config.toml
d_model = 128
head_dim = 64
norm = "rmsnorm"
positions = "rope"
rope_base = 3760.0
attn_scale = 0.125
init_std_qkv = 0.0461
init_std_o = 0.0572
lr = 0.0113
decay_fraction = 1.0
final_lr_fraction = 0.0
seq_len = 1024
train_tokens = 452300000
dataset = "wikipedia_en"
Below are experts of layer 9 (counted from 0) of a mixture-of-experts language model. Rows are named router (the router's row for the expert) and show model dimensions 0-127. Each number is 200 + 40 x the weight over its row's rms, rounded and kept within 0 to 999.
After each expert's rows: "gets" lists some tokens that make up at least twice as much of what it gets as of all text; "comes before" lists some tokens at least twice as common just after its tokens as in all text. This comes from a sample of Wikipedia text that the model never trained on. Tokens count by the router's weight.

# expert 27
router,146,157,197,134,239,202,212,173,210,73,211,294,185,260,201,140,191,215,222,174,175,194,201,200,248,246,182,313,119,232,193,180,197,231,175,205,154,160,226,229,137,188,170,171,257,197,306,169,114,198,159,237,231,205,174,213,90,210,238,181,171,208,245,196,187,141,207,196,248,239,201,185,240,177,145,167,224,168,226,199,211,150,250,236,192,171,249,246,174,159,181,186,160,261,210,203,127,166,187,204,149,228,210,197,219,192,260,242,233,217,158,152,235,296,220,240,196,171,172,194,177,164,193,197,198,155,203,197
gets: " |", ";", "==", ")", " =", " =="
comes before: "\n", " ", " +", " —", " %", " −"

# expert 37
router,163,207,193,113,220,210,244,250,217,208,190,254,310,185,250,145,219,262,189,228,160,146,197,192,219,209,119,258,173,234,159,241,176,178,158,182,208,172,201,171,212,211,167,226,173,215,308,181,187,240,186,197,171,161,178,319,56,191,176,220,143,215,161,254,226,160,234,185,186,262,177,202,202,145,201,201,139,167,233,182,269,246,253,205,166,210,222,212,187,223,213,198,208,156,174,194,170,239,209,208,251,209,205,173,261,211,213,269,235,202,216,113,223,212,190,218,195,187,210,291,184,212,228,170,217,159,136,164
gets: " ", " (", "(", "_{", "  ", " Born"
comes before: "1", "2", "3", "4", "5", "6"

# expert 13
router,169,199,178,162,228,181,244,240,205,164,146,259,232,160,194,177,227,228,92,144,184,240,253,201,211,196,197,213,211,283,164,208,219,157,229,255,194,194,247,209,183,190,188,168,287,159,264,174,193,256,196,234,233,172,174,270,118,234,209,209,168,268,152,179,210,101,214,236,201,221,256,207,183,193,231,163,213,131,263,169,277,172,203,217,208,223,171,164,233,165,283,164,203,215,207,120,155,194,184,255,257,198,198,116,159,256,203,238,218,202,136,130,255,251,221,174,224,227,205,214,146,190,212,234,126,199,223,209
gets: ".", ").", ":", "-", "'", "á"
comes before: "\n", "S", " The", " He", " In", "A"

# expert 31
router,199,228,167,157,267,119,206,215,249,166,196,236,183,174,171,192,182,250,142,182,192,181,192,206,229,217,151,210,217,218,185,138,202,119,151,191,199,128,279,154,163,258,182,126,193,169,336,177,167,292,209,189,238,214,160,226,125,186,237,215,206,227,174,201,223,169,213,224,231,239,262,127,205,158,140,144,167,195,238,213,299,173,256,164,242,147,183,191,240,220,204,202,171,192,216,176,212,185,206,189,276,174,218,215,184,234,224,204,197,292,204,129,194,279,218,214,197,186,174,194,143,238,220,173,215,249,149,242
gets: ".", "\n", "==", " \"", "===", ")."
comes before: "\n", " The", "==", " In", " He", "The"

# expert 32
router,146,129,257,163,251,223,216,126,297,120,266,204,214,161,177,220,201,223,143,179,266,201,216,202,265,215,176,186,171,227,130,215,278,93,216,215,227,187,224,192,204,232,195,242,174,184,209,216,184,223,233,257,241,187,200,242,174,227,234,200,141,145,153,217,219,162,151,248,160,226,234,151,209,158,165,173,193,231,191,217,231,236,252,227,207,215,175,159,248,177,196,192,171,233,297,204,149,150,177,253,244,155,241,181,215,263,218,244,254,232,149,221,239,224,217,176,248,214,179,266,124,207,264,182,183,159,153,253
gets: "1", "2", "9", " al", "8", "born"
comes before: "9", "0", "8", "7", "m", "g"

# expert 10
router,192,166,163,157,233,169,234,239,323,199,134,238,236,211,246,200,222,199,228,192,179,144,244,202,199,266,114,206,87,216,217,159,199,219,181,195,169,133,230,215,185,141,189,214,310,196,206,237,107,219,170,182,219,176,191,240,221,202,228,227,222,211,207,239,225,186,208,250,231,210,166,162,206,171,230,182,167,162,235,196,316,142,235,154,230,142,200,265,183,169,224,188,161,211,217,188,111,140,133,213,223,228,189,203,186,214,247,228,177,152,184,178,226,216,212,183,264,165,200,276,157,260,226,197,189,168,127,204
gets: "1", "5", "3", "4", "2", "0"
comes before: ".", "0", " |", "5", "4", "%"

# expert 58
router,196,203,147,177,296,171,231,179,177,196,173,219,200,257,198,186,142,205,152,160,169,217,181,313,277,245,149,223,106,245,215,211,230,162,189,210,225,195,204,111,220,273,207,232,232,172,237,146,198,239,173,227,277,201,169,232,162,161,237,257,245,213,177,245,215,202,218,215,260,257,205,166,222,203,165,215,143,130,256,174,288,204,230,233,216,173,249,250,186,211,219,218,201,232,198,193,190,151,166,185,241,185,206,183,232,252,221,249,224,223,163,151,268,256,204,184,201,191,241,203,182,266,276,190,222,120,126,256
gets: " of", ",", " in", " by", " with", " for"
comes before: " the", " he", " a", " his", " it", " this"

# expert 43
router,163,184,214,172,290,177,165,146,231,149,210,234,177,228,194,172,169,217,149,171,191,137,193,203,196,260,176,223,99,285,209,165,218,198,177,283,200,212,216,230,202,229,168,161,170,261,213,154,169,190,224,245,209,218,158,212,169,138,158,184,259,270,117,202,225,211,221,181,213,269,134,157,198,173,197,183,222,181,285,152,258,179,241,247,251,192,196,201,212,213,265,217,237,239,216,106,152,159,162,214,226,215,233,221,187,202,255,262,161,189,145,208,231,269,255,176,242,163,263,220,179,227,292,181,179,154,151,210
gets: "0", "6", "5", "7", "8", "9"
comes before: " ", "–", ",", ")", " |", "."

# expert 34
router,165,245,230,168,189,186,194,234,295,200,199,307,171,245,239,138,210,236,197,199,155,200,179,217,201,224,108,274,128,194,167,170,242,166,222,158,226,199,243,210,172,204,185,268,150,230,263,203,155,202,221,212,209,181,196,266,214,238,290,208,180,229,163,231,244,215,205,213,227,210,191,222,218,225,243,159,217,175,247,130,292,187,246,208,235,188,235,226,212,202,222,189,188,293,249,152,138,154,165,255,227,204,204,191,180,278,246,227,232,212,196,243,187,271,243,125,238,211,245,200,235,195,214,131,233,164,105,199
gets: "1", "2", "3", "4", "0", "5"
comes before: " |", "0", "9", ";", "–", "th"

# expert 1
router,159,223,200,147,212,142,232,185,301,111,137,225,263,219,271,152,181,182,198,200,155,142,213,190,169,198,185,243,130,165,226,158,155,226,202,226,240,200,202,161,196,236,170,255,296,227,279,232,149,208,234,174,225,207,153,246,187,207,200,180,216,209,209,185,184,175,235,173,153,202,264,150,201,244,167,223,167,203,197,216,246,185,268,275,244,153,238,238,220,162,194,219,190,200,218,231,147,177,200,275,176,264,184,184,216,227,226,266,224,168,155,176,292,261,190,184,230,192,144,242,163,196,258,178,204,97,132,197
gets: "4", "5", "3", "0", "-", "6"
comes before: "-", "′", "5", "3", "4", ";"

# expert 56
router,185,186,195,162,235,194,196,149,226,214,212,299,238,208,248,92,187,233,205,191,139,201,216,207,166,208,219,228,126,213,152,183,209,233,189,205,166,154,224,201,105,239,128,144,182,155,227,206,167,205,194,180,252,174,211,286,152,253,216,209,213,186,202,296,244,195,207,161,215,204,153,226,158,143,212,206,219,190,232,210,308,161,234,218,266,152,179,178,230,223,260,154,193,232,241,224,105,212,177,185,232,273,210,212,185,211,281,216,165,275,167,230,217,262,270,164,246,204,250,214,143,247,225,200,223,198,163,223
gets: "–", "1", "0", "2", "°", "3"
comes before: "0", " |", "1", "–", "2", "3"

# expert 2
router,111,161,253,168,257,182,243,156,153,179,220,216,277,260,232,151,200,281,223,156,163,187,185,310,227,284,138,220,187,242,162,186,202,225,194,195,214,178,212,155,128,233,146,234,297,193,194,203,147,210,170,195,265,157,158,212,211,205,219,276,162,177,195,180,253,132,201,183,218,250,225,172,203,155,147,202,127,166,270,182,241,219,229,196,222,167,197,188,191,205,221,230,204,262,182,139,169,199,140,250,282,161,215,244,214,213,209,212,202,235,199,258,215,229,167,158,163,171,172,147,172,232,270,225,215,164,179,240
gets: " and", " to", " with", " but", " or", " of"
comes before: " the", " a", " his", " be", " that", " to"

# expert 40
router,183,177,161,139,188,160,200,241,171,197,246,266,191,177,169,174,202,292,155,193,196,189,176,238,209,230,154,216,146,264,216,226,203,143,228,257,230,222,258,196,151,216,224,250,238,240,239,137,189,256,183,241,220,206,112,203,172,187,176,202,240,237,164,201,230,151,200,183,214,298,196,207,191,141,195,241,247,117,313,165,253,193,219,270,213,232,307,199,177,260,205,173,199,248,224,239,99,219,187,157,213,179,254,192,219,186,216,251,195,246,149,174,245,228,224,178,257,174,212,209,163,251,223,195,216,150,143,228
gets: ",", " in", "),", ":", " of", ")"
comes before: " ", " and", " the", " which", " but", " a"

# expert 57
router,244,122,206,163,256,177,243,210,214,200,193,298,157,203,193,156,142,255,184,164,234,182,205,183,279,213,193,273,119,224,184,178,222,212,196,216,198,159,272,167,158,176,159,215,201,205,242,136,132,197,245,235,168,193,185,254,117,181,209,231,195,188,181,181,237,120,235,194,258,230,196,193,271,149,125,144,240,146,191,163,265,166,202,191,217,168,295,218,186,208,240,248,138,217,205,197,123,210,182,238,195,189,221,189,240,222,200,229,208,216,156,177,240,239,253,179,190,249,218,193,236,145,212,155,190,112,109,217
gets: " |", "|", "-", ":", "=", " -"
comes before: " ", " \"", " The", " Total", " •", " D"

# expert 33
router,176,162,243,128,233,199,169,140,235,127,237,241,215,223,162,176,207,229,175,183,192,157,199,241,214,224,89,168,138,228,210,156,269,146,191,214,195,224,245,109,235,190,207,202,227,215,347,202,166,212,213,224,167,185,176,269,202,226,248,209,255,267,182,161,211,192,202,182,223,273,207,156,222,198,176,235,213,210,228,142,299,236,194,177,237,177,225,177,278,254,207,179,209,264,270,166,126,179,218,187,194,152,187,154,185,246,228,210,222,247,227,219,216,224,204,167,215,190,230,296,181,220,251,198,166,176,147,205
gets: "9", "0", "1", "2", "8", "7"
comes before: "9", "0", "1", "2", "8", "6"

# expert 63
router,159,192,225,152,236,174,194,173,164,172,244,220,238,261,177,160,242,272,196,183,138,165,175,288,223,270,154,247,159,256,117,206,214,244,164,261,205,162,232,192,180,198,140,221,219,185,187,256,179,177,218,189,239,198,115,247,207,212,179,258,190,236,170,222,245,219,177,190,241,220,264,198,289,196,171,173,147,142,199,216,251,153,232,162,298,211,189,242,205,228,198,195,202,249,228,152,155,152,122,192,313,169,261,222,225,195,251,226,238,203,207,189,298,240,189,171,179,183,190,223,188,224,228,167,237,190,212,264
gets: "ed", "ing", " was", " had", "ated", " used"
comes before: " to", " the", " by", " in", " a", " on"

# expert 45
router,209,191,176,160,248,135,178,154,188,151,216,328,171,263,194,136,201,178,240,163,145,149,244,197,237,242,139,288,124,235,173,141,238,199,192,201,253,188,237,209,150,168,133,212,213,175,196,177,93,198,169,268,211,168,211,227,88,179,233,203,184,234,224,197,233,102,232,201,229,205,176,234,197,170,174,187,202,186,236,218,260,200,191,273,226,150,239,226,230,226,217,215,152,215,244,196,98,171,142,190,180,187,234,216,195,258,253,216,212,201,177,187,235,231,206,219,269,156,218,201,157,188,186,164,189,161,175,209
gets: " |", ";", "|", ":", " —;", "N"
comes before: " ", "\n", " —", " +", " −", " \""

# expert 4
router,210,188,168,143,254,242,184,194,272,211,190,196,209,186,151,133,221,233,207,160,201,136,198,248,193,194,191,255,193,209,221,195,195,184,192,203,175,120,264,222,139,243,190,231,278,161,263,248,162,236,189,251,200,203,211,220,201,212,243,191,202,235,175,210,174,166,227,177,286,292,150,289,225,100,164,190,158,216,263,246,202,223,243,198,266,153,280,210,184,216,241,173,188,205,222,149,196,186,184,274,238,153,224,196,228,207,233,182,182,170,227,216,254,265,236,133,154,230,204,209,91,289,236,184,192,193,236,150
gets: "s", "ers", "es", "ations", "ions", "ies"
comes before: ",", ".", " of", " and", " in", " were"

# expert 62
router,160,243,239,138,196,107,180,122,268,118,189,244,211,199,282,204,108,235,186,198,182,150,207,218,239,198,162,209,208,200,166,189,193,188,182,243,187,165,248,204,188,288,170,151,190,196,297,187,212,214,239,216,180,251,162,186,87,199,174,234,211,167,206,211,269,187,218,169,236,162,203,212,178,165,192,223,140,178,221,166,330,184,249,207,263,167,208,227,214,210,222,206,184,196,227,178,203,105,200,169,228,176,255,182,248,193,222,202,206,251,193,168,207,290,216,203,238,209,141,180,179,246,195,201,218,233,106,177
gets: "\n", "==", "===", " \"", " re", " co"
comes before: "-", "|", "\n", "==", "The", "==="